From a checkpoint of a small mixture-of-experts model trained on Wikipedia.
Size: width 128, vocabulary 11971.
Experts: 128 experts in each of 11 layers, 4 picks a token.
Training: a variant of SOAP for the experts, 277M tokens, 4227 steps.
Below are experts of layer 7 (counted from 0) of a mixture-of-experts language model. Rows are named router (the router's row for the expert), gate (a neuron's input weights, with its number), up (a neuron's input weights, with its number) and show model dimensions 0-63. Each number is 200 + 30 x the weight over its row's rms, rounded and kept within 0 to 999.
After each expert's rows: a language model's description of what the expert responds to. This comes from a sample of Wikipedia text that the model never trained on.

# expert 27
router,209,168,173,192,191,247,162,217,196,207,185,152,185,188,183,219,230,280,175,238,194,171,219,210,222,222,175,171,193,199,196,175,253,190,176,239,247,186,258,183,198,177,211,174,159,156,190,218,234,198,191,234,231,240,204,167,176,236,155,221,176,155,215,222
gate1,196,250,213,205,187,190,178,224,222,192,192,158,201,193,233,277,215,237,209,188,221,201,234,234,225,199,171,183,170,209,280,178,195,160,200,189,267,191,238,237,260,239,221,201,174,250,132,162,196,227,182,214,175,216,210,177,155,176,153,203,203,200,179,182
up1,217,222,217,214,231,151,195,210,233,174,173,168,205,151,249,234,208,251,223,179,219,182,216,239,228,204,219,163,173,176,235,205,216,150,218,159,253,217,223,231,223,232,202,208,167,232,153,229,172,170,229,234,157,180,244,211,174,176,208,193,188,223,175,132
gate2,202,207,231,223,209,207,171,175,199,236,195,218,188,196,197,217,213,202,181,177,150,220,155,180,181,142,226,220,176,174,219,199,208,225,202,177,186,254,303,226,158,209,157,191,209,169,233,195,182,208,172,230,251,209,236,175,230,168,229,235,198,203,241,238
up2,196,184,220,150,187,171,210,194,208,215,170,212,184,235,207,114,181,175,216,175,201,196,246,244,181,225,214,181,212,186,199,167,160,205,198,247,211,172,148,166,232,199,224,208,199,221,197,172,205,238,222,186,183,181,197,268,175,245,177,197,168,189,142,182
gate3,188,219,231,175,183,243,181,159,183,203,213,252,217,252,188,132,239,206,198,210,297,192,238,220,216,197,193,152,176,197,271,153,184,198,193,204,216,232,276,165,163,229,199,182,143,237,169,274,171,209,195,207,205,201,167,242,185,179,187,212,189,155,213,212
up3,184,271,186,207,173,224,183,176,221,188,177,226,191,188,172,174,222,255,232,211,223,196,199,186,220,191,216,158,186,188,219,168,248,188,175,129,195,227,253,192,192,246,238,195,127,198,213,268,178,198,228,213,192,208,145,220,177,233,244,243,219,146,218,232
Description: Inner word pieces of learned terms before -ic/-ical/-ics suffixes, such as Bot-an-ical, phys, psych, econom, mathemat, archae.

# expert 55
router,248,162,186,192,226,220,212,148,207,221,219,199,206,168,171,170,168,167,199,181,201,198,222,241,244,175,241,181,225,214,146,188,183,253,185,217,199,169,154,195,166,202,229,211,203,223,158,220,229,254,195,235,204,183,208,192,166,219,159,222,262,158,202,190
gate0,220,220,152,234,201,213,233,224,235,183,190,231,187,196,215,203,155,192,180,173,190,155,169,199,189,239,252,228,191,195,150,227,206,194,158,140,198,237,239,189,189,186,277,204,187,171,206,256,224,286,172,158,195,238,194,207,210,198,261,163,165,229,157,210
up0,195,197,224,195,218,234,213,187,215,192,168,200,177,206,189,173,188,191,132,215,241,240,248,227,238,181,191,186,212,173,218,234,188,201,195,220,170,184,230,205,274,176,191,165,235,220,204,214,158,153,161,207,195,170,142,220,208,207,223,212,217,165,251,123
gate1,194,216,244,192,238,207,201,181,194,209,207,221,204,159,205,195,196,243,261,182,151,234,159,196,172,176,240,209,216,170,154,186,198,192,186,177,181,186,230,247,260,125,198,244,208,171,158,223,236,168,183,191,221,213,184,172,187,198,221,201,167,202,186,204
up1,209,172,268,177,234,172,178,217,218,183,238,231,234,179,215,200,214,215,236,202,160,187,151,218,151,175,227,210,215,212,162,208,190,214,205,186,246,181,185,233,218,152,227,189,183,204,237,189,194,235,167,204,194,252,182,230,198,162,217,255,221,194,171,220
gate2,138,216,170,205,189,228,163,195,177,220,187,238,179,186,207,200,200,217,233,240,127,108,204,168,202,236,219,200,178,153,144,196,206,245,160,202,190,222,272,234,176,208,212,222,236,151,209,173,180,242,215,217,161,165,203,199,228,164,171,188,212,199,168,231
up2,188,220,216,198,216,169,189,254,215,228,205,188,179,209,215,213,218,206,205,196,244,235,250,235,154,144,199,178,187,174,205,220,217,168,208,162,210,238,208,182,154,211,218,179,169,225,265,160,183,172,153,204,267,189,230,165,180,252,245,206,218,126,223,209
Description: Hyphens, en dashes and slashes joining compound words or scores, such as Serbo-Croatian, and/or, 0-1, 6–7, 36–3.

# expert 34
router,168,193,180,194,231,143,257,229,214,242,186,231,207,203,183,209,163,246,223,239,172,159,203,196,191,192,174,284,158,228,238,184,165,212,181,169,213,155,239,148,223,163,171,228,234,171,187,203,126,134,218,218,228,188,170,197,196,195,230,249,176,218,160,229
gate1,156,205,184,176,179,219,183,195,214,225,160,251,229,228,190,263,206,197,216,186,165,238,183,268,180,230,190,160,199,247,196,208,192,161,218,179,230,265,199,174,177,247,238,219,213,205,239,150,212,205,237,187,156,180,177,187,232,190,182,206,208,228,235,164
up1,238,233,238,209,177,262,200,197,221,201,196,228,217,241,315,171,201,183,240,176,194,176,229,236,177,172,131,198,220,159,287,235,230,182,222,214,161,222,231,191,192,187,205,227,211,194,181,119,191,177,219,237,218,152,205,215,210,180,194,200,210,208,156,200
gate2,227,195,198,177,167,236,244,246,242,226,176,180,216,211,239,192,229,187,156,232,222,282,228,185,209,201,175,234,148,204,190,200,162,249,206,194,150,243,218,180,219,168,195,221,167,217,240,175,186,194,144,256,254,217,151,242,194,238,252,304,162,208,187,164
up2,210,200,204,190,218,196,183,171,212,210,176,178,236,183,155,205,181,251,240,186,164,172,201,177,237,211,218,147,224,199,216,184,235,196,217,192,250,240,172,236,180,211,226,181,249,203,140,172,221,204,211,175,186,213,224,220,200,117,169,148,267,187,184,213
gate3,192,257,201,226,182,198,247,207,205,224,221,220,214,239,187,214,242,206,220,235,181,191,195,169,203,195,185,220,186,214,134,128,209,209,142,170,153,279,175,202,188,178,250,155,220,233,179,201,193,205,189,203,209,217,236,214,234,190,200,140,221,164,190,196
up3,211,169,190,183,205,200,147,219,180,161,206,180,200,194,225,182,191,228,187,176,218,199,227,208,203,180,206,162,228,161,253,261,186,182,243,218,243,139,200,229,228,194,127,227,153,158,220,198,182,235,191,195,197,155,184,183,189,189,195,212,206,180,204,198
Description: Verbs, especially past participles and -ing forms after "to", "was" or "be", such as used, described, relating, produced.

# expert 43
router,181,181,202,198,162,229,167,200,209,219,216,183,217,156,240,169,239,186,168,185,157,159,207,193,166,192,152,155,245,229,157,185,195,232,207,210,147,162,171,240,194,160,245,152,189,180,181,201,211,229,198,183,226,178,209,153,198,227,182,253,199,194,190,229
gate0,172,218,243,173,157,207,269,202,201,160,193,248,219,185,205,210,211,232,128,178,191,267,170,199,202,193,179,175,215,196,206,172,190,217,213,236,175,184,247,224,152,236,217,216,179,156,170,142,229,236,150,218,211,201,182,146,214,197,199,235,175,172,206,208
up0,201,227,227,192,217,211,250,222,216,184,218,208,221,184,186,199,140,143,189,192,190,219,259,196,200,186,183,199,174,180,189,221,132,194,161,193,197,172,198,195,211,212,179,174,249,155,198,177,196,178,153,216,167,226,216,197,183,224,178,235,187,155,177,182
gate1,191,251,195,233,197,229,213,242,196,184,277,159,222,165,241,220,176,198,151,184,178,123,199,223,214,184,157,219,191,198,234,186,171,189,174,239,183,171,227,198,167,149,192,199,183,174,242,168,190,206,187,162,204,218,208,159,154,200,186,182,251,189,221,241
up1,198,188,175,185,192,212,157,231,161,155,165,152,222,229,188,224,186,213,253,173,218,169,210,184,200,208,247,240,190,218,180,237,239,211,192,225,213,204,179,179,186,231,217,218,172,216,162,168,234,209,209,144,196,204,215,210,209,170,196,209,157,177,175,188
gate2,201,240,193,190,164,195,186,237,196,197,189,209,193,198,262,184,240,218,164,231,212,258,144,212,154,246,185,176,176,226,187,187,182,189,168,222,167,180,128,224,216,177,182,187,191,174,201,222,221,224,189,134,172,210,197,151,235,181,212,205,162,223,247,220
up2,225,163,149,198,191,186,204,181,176,178,227,197,196,194,194,171,217,216,242,185,223,157,165,170,239,175,231,185,217,249,230,194,205,224,223,153,188,184,261,183,187,190,231,178,145,244,271,168,222,207,256,230,232,159,221,266,185,256,151,181,158,212,186,194
Description: En dashes in year and score ranges plus measurement units in stat tables, such as 1997–2002, aged 49–50, cm, lb, ft.

# expert 24
router,251,154,274,200,230,222,210,201,184,164,197,187,158,158,224,135,239,183,230,200,138,241,223,243,206,192,195,206,182,160,156,217,239,221,221,190,169,190,204,214,205,201,220,198,256,210,206,193,165,192,176,223,209,186,235,180,181,252,155,161,237,188,265,215
gate1,201,206,270,185,147,196,193,228,222,211,198,159,207,179,251,137,229,187,214,205,224,216,192,126,188,233,216,222,181,129,195,200,220,237,199,187,185,149,215,219,201,209,208,187,191,312,215,161,198,209,197,141,248,191,210,208,144,198,199,179,224,174,205,186
up1,202,166,175,189,270,219,189,178,194,198,233,268,230,224,165,219,185,172,188,179,173,186,206,233,208,188,184,210,221,234,169,179,195,206,270,175,178,216,196,216,229,205,166,207,177,100,206,236,203,232,194,217,161,215,167,264,217,180,203,237,173,190,241,230
gate2,164,191,212,200,144,163,204,212,209,208,214,192,207,183,200,166,155,190,142,143,217,163,202,180,181,262,263,243,187,188,214,129,197,163,237,222,186,177,203,227,199,204,205,135,253,230,187,193,226,209,218,147,193,198,138,232,235,172,231,161,239,230,205,162
up2,158,170,148,238,166,187,235,237,182,241,267,179,209,208,205,184,198,230,165,146,206,248,217,210,179,252,211,243,209,212,224,113,146,200,241,240,215,191,190,190,125,197,233,217,235,208,238,154,203,214,176,227,181,198,146,232,228,190,164,160,215,186,218,185
gate3,192,202,176,227,239,213,212,234,226,237,266,204,173,215,162,181,247,212,215,168,205,177,213,175,126,199,247,194,195,217,201,179,189,202,211,221,181,221,192,188,236,194,242,224,190,194,203,219,179,216,221,174,141,145,166,180,197,236,165,207,234,261,234,171
up3,153,212,186,258,191,188,228,174,229,212,230,233,156,217,185,152,252,206,246,214,208,199,158,168,105,211,198,209,176,217,180,194,176,201,235,205,211,211,220,214,206,251,232,180,216,193,240,222,172,217,211,171,213,215,165,173,181,250,175,261,198,248,216,186
Description: To marking purpose or an infinitive, and words closing ranges or directions, like from 1965 to 1991, until, and, towards.

# expert 9
router,177,173,182,171,227,209,219,169,158,193,237,201,159,157,150,161,216,212,231,259,184,155,167,250,255,190,192,174,206,248,154,184,234,210,267,225,209,169,140,226,203,209,240,218,223,232,186,194,225,193,195,220,231,179,175,166,167,225,194,169,235,202,201,246
gate0,204,212,245,220,204,185,166,211,177,174,149,180,234,199,234,222,199,242,218,250,231,168,265,217,215,181,185,165,269,202,251,194,220,186,269,211,203,156,179,185,198,187,206,188,244,204,179,205,226,197,106,237,260,287,182,233,213,215,234,207,228,206,210,247
up0,190,174,191,189,161,234,242,220,223,213,236,140,201,190,159,179,214,207,226,183,175,232,125,187,205,206,207,214,184,204,170,200,250,190,192,249,206,236,219,226,176,195,213,195,174,162,173,233,148,218,239,205,151,175,224,175,170,214,190,153,161,190,169,173
gate1,222,270,164,178,156,238,202,206,244,214,181,217,160,218,229,178,164,172,234,221,185,195,246,198,190,223,245,205,211,157,207,218,200,201,183,206,204,166,135,269,194,191,197,203,183,218,224,211,178,239,255,191,158,186,157,226,145,194,218,172,166,184,151,183
up1,210,159,183,198,163,221,238,206,218,238,174,225,161,214,211,210,197,245,265,176,199,192,194,194,152,234,231,167,215,197,236,257,198,210,243,192,219,205,151,165,150,150,186,218,212,211,211,165,145,213,193,178,245,217,126,268,177,215,193,182,146,168,199,202
gate2,204,234,158,237,221,177,215,203,189,226,210,171,200,169,170,215,165,195,182,254,262,195,214,181,208,275,200,231,124,216,159,240,183,154,241,224,239,214,143,202,214,202,228,225,171,219,150,213,210,184,169,196,205,181,197,247,228,193,170,206,197,197,211,218
up2,195,190,153,258,196,149,207,154,177,181,187,234,194,203,271,124,221,205,238,211,190,190,188,159,202,246,213,192,178,187,138,224,207,229,197,258,205,219,193,208,224,226,148,203,238,205,196,170,209,220,232,149,191,226,219,175,201,156,182,220,140,209,228,259
Description: The word as in roles or comparisons (as a pinch runner, as high as), plus became, named, when, minus signs and table separators.

# expert 1
router,237,166,160,189,222,258,189,182,170,185,258,173,164,220,198,162,208,202,223,193,213,177,221,240,220,222,171,177,241,240,219,206,229,207,191,149,207,116,262,159,200,197,234,174,263,214,205,233,219,207,174,209,244,221,226,191,175,240,159,161,211,176,241,207
gate0,201,237,174,171,191,221,177,197,221,218,220,233,200,192,200,153,232,159,205,249,221,171,239,266,207,280,207,179,204,188,218,183,204,184,205,181,219,225,202,218,234,153,182,224,182,213,196,246,186,164,134,170,205,244,220,229,173,220,229,204,239,182,196,199
up0,206,219,160,206,259,196,214,223,202,152,143,203,193,133,205,223,164,198,189,173,183,177,160,274,199,174,246,179,170,213,188,193,203,247,208,189,217,187,230,220,210,218,218,160,194,181,234,263,206,204,167,208,145,260,244,218,149,166,171,165,196,238,219,218
gate1,189,258,187,200,213,222,165,229,179,176,204,212,205,198,241,193,200,261,172,236,188,205,186,213,230,248,186,193,136,193,210,196,220,248,191,174,214,157,216,158,233,150,237,188,239,178,229,235,219,193,190,226,193,195,247,205,245,226,196,176,175,189,238,179
up1,210,208,233,181,222,207,197,227,194,255,225,193,200,175,184,206,231,150,249,208,219,224,231,261,226,201,200,191,190,204,227,205,179,212,202,215,202,201,142,175,232,202,230,222,177,144,255,233,162,230,197,210,274,214,233,229,223,143,197,234,184,212,194,210
gate2,157,173,143,260,208,211,223,206,161,182,205,206,170,200,214,158,192,189,157,202,177,183,200,194,221,240,196,223,204,212,224,215,171,147,187,230,233,142,206,217,224,193,163,211,229,166,195,229,195,145,198,168,244,249,191,200,206,180,160,213,205,191,177,171
up2,184,209,144,254,185,191,204,202,152,221,210,192,196,150,244,146,202,218,162,212,188,189,161,210,191,236,191,159,175,209,204,235,161,144,177,233,255,185,195,209,204,215,190,183,240,243,179,230,174,188,219,154,224,234,188,161,142,174,145,207,239,176,171,166
Description: Inner syllables of foreign or unusual personal and place names, often after a capital, such as Kath-ry-n, H-iber-nian, Kr-ish-namacharya.

# expert 2
router,239,213,228,166,208,139,166,241,211,160,203,191,196,185,157,240,224,198,179,120,196,214,177,190,237,229,211,268,212,184,208,265,167,211,212,158,254,188,164,193,195,228,217,162,244,187,179,173,230,223,225,122,177,242,233,211,222,155,207,164,216,155,151,151
gate1,212,283,252,200,205,190,247,167,204,194,152,220,185,260,152,194,175,240,177,233,250,174,161,195,242,264,163,204,216,199,192,168,205,196,152,249,217,183,146,231,172,198,245,173,196,204,216,235,204,219,210,219,196,211,243,173,178,200,162,124,229,200,241,171
up1,193,285,266,198,202,191,233,180,183,208,156,214,249,269,172,226,176,220,163,209,239,191,166,237,242,294,171,199,214,172,160,196,197,214,151,200,221,188,130,213,175,208,206,188,182,215,201,207,209,238,219,214,203,241,228,153,203,207,200,151,208,204,233,200
gate2,193,194,236,227,178,237,170,141,249,175,190,175,196,164,135,207,186,163,264,179,239,197,181,191,155,153,161,266,213,157,222,171,239,223,197,185,193,184,155,216,183,169,206,223,166,240,221,195,196,162,253,210,179,203,214,189,165,189,236,216,224,173,177,252
up2,222,261,244,210,203,222,215,197,227,204,253,194,231,152,148,245,156,244,200,208,200,190,205,199,174,244,186,154,204,205,232,191,200,215,194,122,244,206,197,192,168,179,199,195,207,233,186,164,198,189,175,102,204,183,212,264,197,215,162,227,227,203,141,223
gate3,170,162,211,233,214,133,256,202,185,188,177,255,177,194,185,213,168,190,205,179,229,171,163,201,221,233,190,269,139,178,205,236,186,228,159,219,256,173,195,206,222,191,219,165,185,186,209,176,215,170,180,234,197,238,248,145,195,197,157,179,177,215,179,214
up3,205,238,186,183,195,258,180,211,198,206,238,149,240,250,219,180,216,254,206,212,211,170,261,215,191,170,174,150,262,188,204,164,191,175,237,197,131,242,200,242,210,197,186,219,239,251,189,209,219,214,193,185,220,169,177,263,197,192,212,209,214,220,231,138
Description: Line breaks, section heading markers and table pipes at line starts, such as ==, ===, leading | cells, and - list dashes.

# expert 61
router,175,160,212,215,147,229,187,157,211,211,204,134,208,160,204,158,237,222,197,203,183,181,203,233,148,169,211,243,208,201,178,139,199,248,223,191,159,172,164,198,172,193,246,209,229,179,144,178,216,196,231,248,228,229,197,250,235,210,182,203,205,226,161,172
gate1,174,252,179,155,185,163,146,198,197,230,194,156,224,236,180,208,164,183,200,223,213,182,183,231,165,167,194,259,186,153,226,159,220,126,207,180,196,216,199,211,170,246,184,213,181,270,182,205,161,196,211,154,245,243,168,189,189,240,196,175,192,191,216,198
up1,189,296,194,175,202,202,184,198,182,200,189,175,225,288,183,203,159,232,177,181,190,204,142,234,155,196,163,210,191,216,181,147,226,165,236,171,218,172,164,217,208,180,166,223,194,219,177,241,197,204,229,205,254,246,135,173,171,246,183,190,217,207,210,167
gate2,207,164,248,253,146,222,222,202,269,172,204,236,177,193,225,203,247,246,201,202,148,221,153,239,205,213,238,186,177,210,210,187,196,159,185,184,218,235,169,185,215,204,170,210,213,237,167,188,227,176,229,213,132,149,179,220,154,148,195,250,158,275,219,175
up2,225,220,197,199,255,185,198,229,195,186,178,220,235,129,201,200,188,229,210,163,176,199,246,194,201,184,235,193,216,200,241,196,184,181,207,174,235,196,201,208,149,188,133,235,215,156,167,203,209,211,246,209,202,197,193,222,99,228,207,222,220,231,145,215
gate3,181,233,251,176,193,196,184,153,182,216,135,203,237,238,185,213,200,152,208,203,196,126,195,200,226,216,178,204,170,210,220,152,194,184,174,179,225,193,144,211,171,134,220,190,234,183,231,187,174,176,164,184,125,184,248,208,249,210,199,225,196,217,158,182
up3,221,225,127,173,218,224,215,217,203,201,207,170,213,198,218,202,206,240,204,214,170,186,147,249,244,137,166,220,197,185,153,161,164,219,162,153,228,246,186,187,182,312,170,208,185,222,245,201,189,220,191,210,165,190,176,212,242,220,221,196,189,215,194,190
Description: Prepositions, especially on, in, of, during, opening time, place or broadcast phrases, such as on Friday nights, on Life OK.

# expert 36
router,195,239,219,216,159,155,199,156,204,149,204,236,170,165,212,261,196,215,198,173,200,128,163,167,234,168,175,177,231,189,192,235,160,223,230,209,178,216,200,200,173,281,197,214,236,176,186,237,163,202,146,156,214,228,170,140,159,191,146,162,204,189,160,213
gate1,196,174,211,205,164,172,249,166,167,182,180,125,161,176,162,224,207,195,194,222,194,209,207,180,195,194,274,212,140,182,170,186,192,203,224,188,211,243,186,200,203,223,237,206,186,225,132,227,261,217,146,224,194,130,179,231,179,205,252,149,217,238,174,224
up1,205,232,159,244,209,213,122,249,209,247,253,208,237,211,205,171,235,199,172,164,176,151,215,183,212,175,210,210,245,188,243,179,185,234,206,190,216,168,201,224,217,202,218,269,203,179,225,198,160,193,201,195,216,266,236,163,222,185,170,265,234,155,239,162
gate2,228,193,193,214,214,185,210,207,197,187,160,157,234,158,235,200,193,211,183,160,219,202,176,189,223,245,198,183,274,202,191,180,149,198,201,191,197,237,192,214,194,219,232,290,172,177,253,150,212,222,168,175,193,170,193,215,211,242,195,201,157,235,177,284
up2,229,196,220,212,205,222,166,187,185,218,232,268,193,234,198,217,234,198,186,190,195,243,189,232,209,191,203,252,169,230,211,252,203,173,206,170,207,132,208,152,198,160,197,102,234,211,147,248,175,177,210,210,242,178,208,203,196,172,216,218,234,137,216,153
gate3,140,242,185,296,207,200,225,202,218,195,180,218,210,237,190,201,253,150,179,211,281,166,174,203,187,149,142,187,246,223,180,193,195,192,146,175,237,184,175,234,231,248,170,219,232,156,180,153,201,161,185,221,182,227,231,196,166,164,178,190,191,189,138,200
up3,189,163,230,112,167,213,193,224,198,214,181,178,173,160,207,144,194,183,245,156,149,262,225,170,226,191,240,232,201,205,161,223,212,168,229,205,217,128,205,206,170,160,157,162,179,219,199,226,207,235,219,239,223,169,195,208,214,187,196,182,185,141,244,203
Description: Line breaks ending list items and paragraphs, especially in birth/death lists and tables, plus a few list terms like Ward, Oblast.

# expert 12
router,227,158,165,195,219,217,231,177,208,233,189,189,204,158,211,193,184,198,151,219,164,173,244,218,226,176,174,183,150,225,146,179,148,217,220,210,239,201,212,255,241,179,214,174,199,218,191,207,215,212,206,247,193,224,194,244,148,191,152,258,242,165,183,216
gate0,212,245,177,196,176,153,243,198,217,170,186,178,256,165,213,177,153,206,162,163,230,209,172,236,223,193,221,177,179,135,189,188,234,190,213,178,220,125,250,216,245,155,208,193,199,190,192,187,190,182,186,279,193,184,173,205,200,185,185,176,221,182,227,146
up0,176,205,177,174,141,172,186,207,184,148,188,262,248,186,179,137,198,226,199,185,209,212,199,211,184,202,229,201,182,179,153,170,160,180,149,165,251,161,241,247,170,191,153,177,197,210,189,180,192,180,233,182,215,207,259,238,206,203,215,176,266,157,241,192
gate1,198,226,203,178,196,159,153,188,218,241,205,231,171,172,165,149,191,198,226,157,213,122,151,162,154,236,195,178,196,194,202,220,172,213,236,300,182,251,180,275,183,214,170,204,248,245,193,218,176,155,252,187,218,212,213,217,163,224,231,208,199,251,203,201
up1,176,173,180,164,186,226,158,127,266,170,209,182,205,195,199,170,235,237,179,221,202,245,205,233,188,201,199,224,226,240,198,174,227,165,175,121,197,175,175,169,235,203,193,217,167,193,185,118,225,242,176,165,209,167,188,204,190,227,128,223,183,159,143,165
gate2,217,197,212,196,193,227,154,251,184,226,236,201,237,211,181,163,238,193,246,174,220,208,202,149,234,236,188,203,203,280,226,180,155,199,142,185,170,145,183,230,240,158,196,249,225,165,182,219,192,232,177,180,170,253,194,166,217,155,245,229,184,168,209,178
up2,190,190,165,168,211,227,232,195,164,166,210,195,207,175,192,168,236,185,185,230,202,259,171,192,232,258,172,248,214,177,176,188,235,143,161,182,186,174,263,222,208,212,202,178,233,243,193,211,152,177,204,227,140,204,156,167,221,220,229,209,185,181,202,219
Description: Hyphens inside compounds and number ranges, plus prefix-like first parts such as short-, non, re, self, mid, back.

# expert 62
router,213,160,184,181,223,200,216,181,220,186,152,149,280,211,193,204,214,158,186,207,168,209,230,195,248,186,231,184,241,214,166,253,208,214,185,249,206,201,201,218,167,214,239,255,179,156,251,236,223,245,196,229,212,152,185,197,209,242,188,260,195,186,198,247
gate0,189,211,232,257,146,185,195,215,166,146,206,214,228,228,179,223,237,183,213,179,201,218,183,233,174,225,187,213,195,178,192,200,222,179,185,212,167,247,202,221,218,202,252,242,186,133,174,222,175,193,213,181,184,178,225,182,239,164,252,169,201,191,243,207
up0,174,228,220,235,168,211,199,245,221,228,162,173,229,202,154,223,268,170,230,171,221,211,164,231,180,233,188,228,163,177,204,216,243,140,144,188,150,264,212,227,204,195,246,246,186,142,175,188,189,193,156,172,217,164,201,199,265,195,242,220,191,197,234,187
gate1,209,238,202,153,244,145,149,180,189,203,262,199,182,250,217,206,123,230,154,205,175,147,144,193,200,215,183,171,165,236,202,222,235,219,240,208,197,211,162,207,186,215,247,235,198,228,235,208,194,180,170,189,195,230,182,200,203,220,159,228,256,182,202,229
up1,205,186,195,196,203,216,227,220,244,201,159,200,210,257,223,192,177,160,171,279,243,183,230,184,161,206,148,209,139,192,250,172,228,161,244,262,231,233,198,208,169,187,211,157,195,244,194,155,291,199,197,203,190,190,211,199,172,182,215,199,173,214,233,192
gate2,193,148,223,220,168,222,199,200,184,172,236,260,262,229,147,256,218,138,195,154,232,213,195,202,228,254,185,203,140,173,172,225,214,179,186,162,194,222,236,275,248,184,226,201,224,199,236,197,180,182,169,228,242,228,173,179,215,208,127,231,199,207,220,187
up2,212,149,181,226,204,184,144,180,204,185,201,249,256,222,217,245,235,167,165,181,253,220,156,212,208,238,206,227,141,190,169,205,130,200,195,215,244,259,226,238,231,176,201,229,156,221,218,215,162,246,227,243,220,194,156,179,253,219,172,270,222,160,214,180
Description: Single lowercase first letters or clusters starting split common words after the or a, such as d in dancer, f in fencer, cl.

# expert 8
router,171,177,143,164,225,173,214,198,165,182,178,231,191,229,163,180,237,260,233,183,188,215,175,209,234,224,205,217,247,202,224,181,205,140,245,147,215,189,206,255,175,203,168,242,241,220,228,211,197,170,227,240,159,244,181,192,200,162,160,131,242,217,194,197
gate0,165,161,199,154,146,189,215,169,177,171,226,184,238,213,179,192,158,206,214,238,206,172,216,252,232,180,165,173,148,193,194,187,213,224,184,221,176,229,250,242,223,199,233,213,231,212,203,199,247,199,188,197,213,184,256,212,194,256,178,198,221,156,199,221
up0,159,182,207,168,145,171,209,178,207,199,233,217,259,204,166,194,172,225,204,257,185,188,193,217,167,158,203,211,155,242,222,195,219,215,202,183,231,196,216,246,169,186,219,215,206,210,232,203,239,184,212,229,240,185,211,240,161,221,156,250,218,178,204,234
gate1,209,245,147,233,218,195,181,176,221,161,246,218,152,226,209,196,210,183,187,228,217,186,233,191,202,198,220,273,194,271,184,199,235,195,211,152,204,199,211,228,154,200,201,212,224,134,188,192,193,189,234,224,187,186,239,230,266,139,218,200,197,191,193,165
up1,210,170,209,244,195,198,207,199,135,224,173,218,263,185,157,189,162,200,198,216,226,198,195,249,174,191,220,165,230,135,188,217,174,200,239,245,225,137,176,199,214,190,194,184,182,236,207,191,157,212,174,207,229,183,211,154,187,245,219,225,167,236,236,214
gate2,213,222,204,217,186,225,165,199,210,161,179,205,263,215,221,131,252,189,201,193,147,130,196,186,213,179,217,199,172,211,224,223,243,182,165,210,191,165,229,216,208,232,181,204,153,234,225,222,154,212,222,230,213,172,206,180,150,137,161,179,212,162,176,155
up2,223,206,184,217,189,188,187,187,212,170,199,204,207,236,234,162,186,235,209,163,185,122,205,214,226,198,170,190,164,222,171,184,162,204,155,186,163,190,178,168,192,217,165,235,160,230,208,163,212,237,225,184,238,118,170,212,174,229,173,206,220,238,161,155
Description: Forms of be, have and become after a subject in biographical or historical prose, such as was, is, had been, became.

# expert 0
router,186,199,190,185,161,131,235,237,192,188,183,220,163,188,172,184,156,165,164,205,211,223,194,194,189,211,175,254,151,175,243,268,188,185,218,150,166,157,231,185,168,206,206,238,238,191,236,219,102,151,179,227,199,194,168,196,240,197,202,243,166,239,192,221
gate1,224,173,211,203,166,215,199,208,168,155,221,204,215,205,191,258,165,240,182,198,259,217,226,203,188,213,211,201,175,203,213,204,241,154,208,245,153,165,137,198,222,211,234,182,187,244,198,249,229,223,250,130,204,185,250,219,192,160,242,196,248,236,176,224
up1,188,265,145,241,200,148,173,188,210,270,193,199,204,203,217,168,265,152,194,210,175,226,145,171,166,235,183,193,185,180,186,208,203,247,174,173,221,263,256,193,213,186,155,187,201,213,166,145,150,194,169,277,211,183,167,206,213,219,223,178,222,171,196,187
gate2,193,196,199,175,164,182,216,178,188,172,203,148,171,264,179,170,219,172,227,287,214,222,248,177,166,227,212,222,145,198,175,175,234,238,216,181,242,188,172,232,248,227,172,235,199,211,210,158,170,225,194,212,235,202,170,202,239,172,221,211,246,204,169,206
up2,224,172,192,240,268,218,206,211,181,232,199,230,202,196,208,155,232,143,193,195,171,211,175,200,241,235,156,164,216,207,201,162,225,223,164,199,175,226,165,179,243,186,231,224,131,177,255,217,200,223,198,183,207,137,216,232,257,236,153,217,199,224,216,154
gate3,195,166,229,217,233,202,225,231,187,193,174,203,216,211,163,224,163,191,195,217,243,257,166,197,208,233,192,195,194,225,246,199,210,222,232,174,146,129,181,256,208,262,227,181,208,198,211,152,275,222,209,197,195,218,201,216,182,156,172,182,189,143,190,215
up3,163,185,195,213,211,189,271,222,217,199,218,220,268,196,117,212,211,207,216,246,249,261,179,208,212,259,211,207,160,186,246,185,252,207,197,172,155,183,196,219,154,246,250,201,210,169,215,169,263,214,221,211,164,199,188,222,197,146,157,195,178,186,198,240
Description: Verbs and the prepositions they take in biographies and plots, especially after he/to, such as led, with, for, against.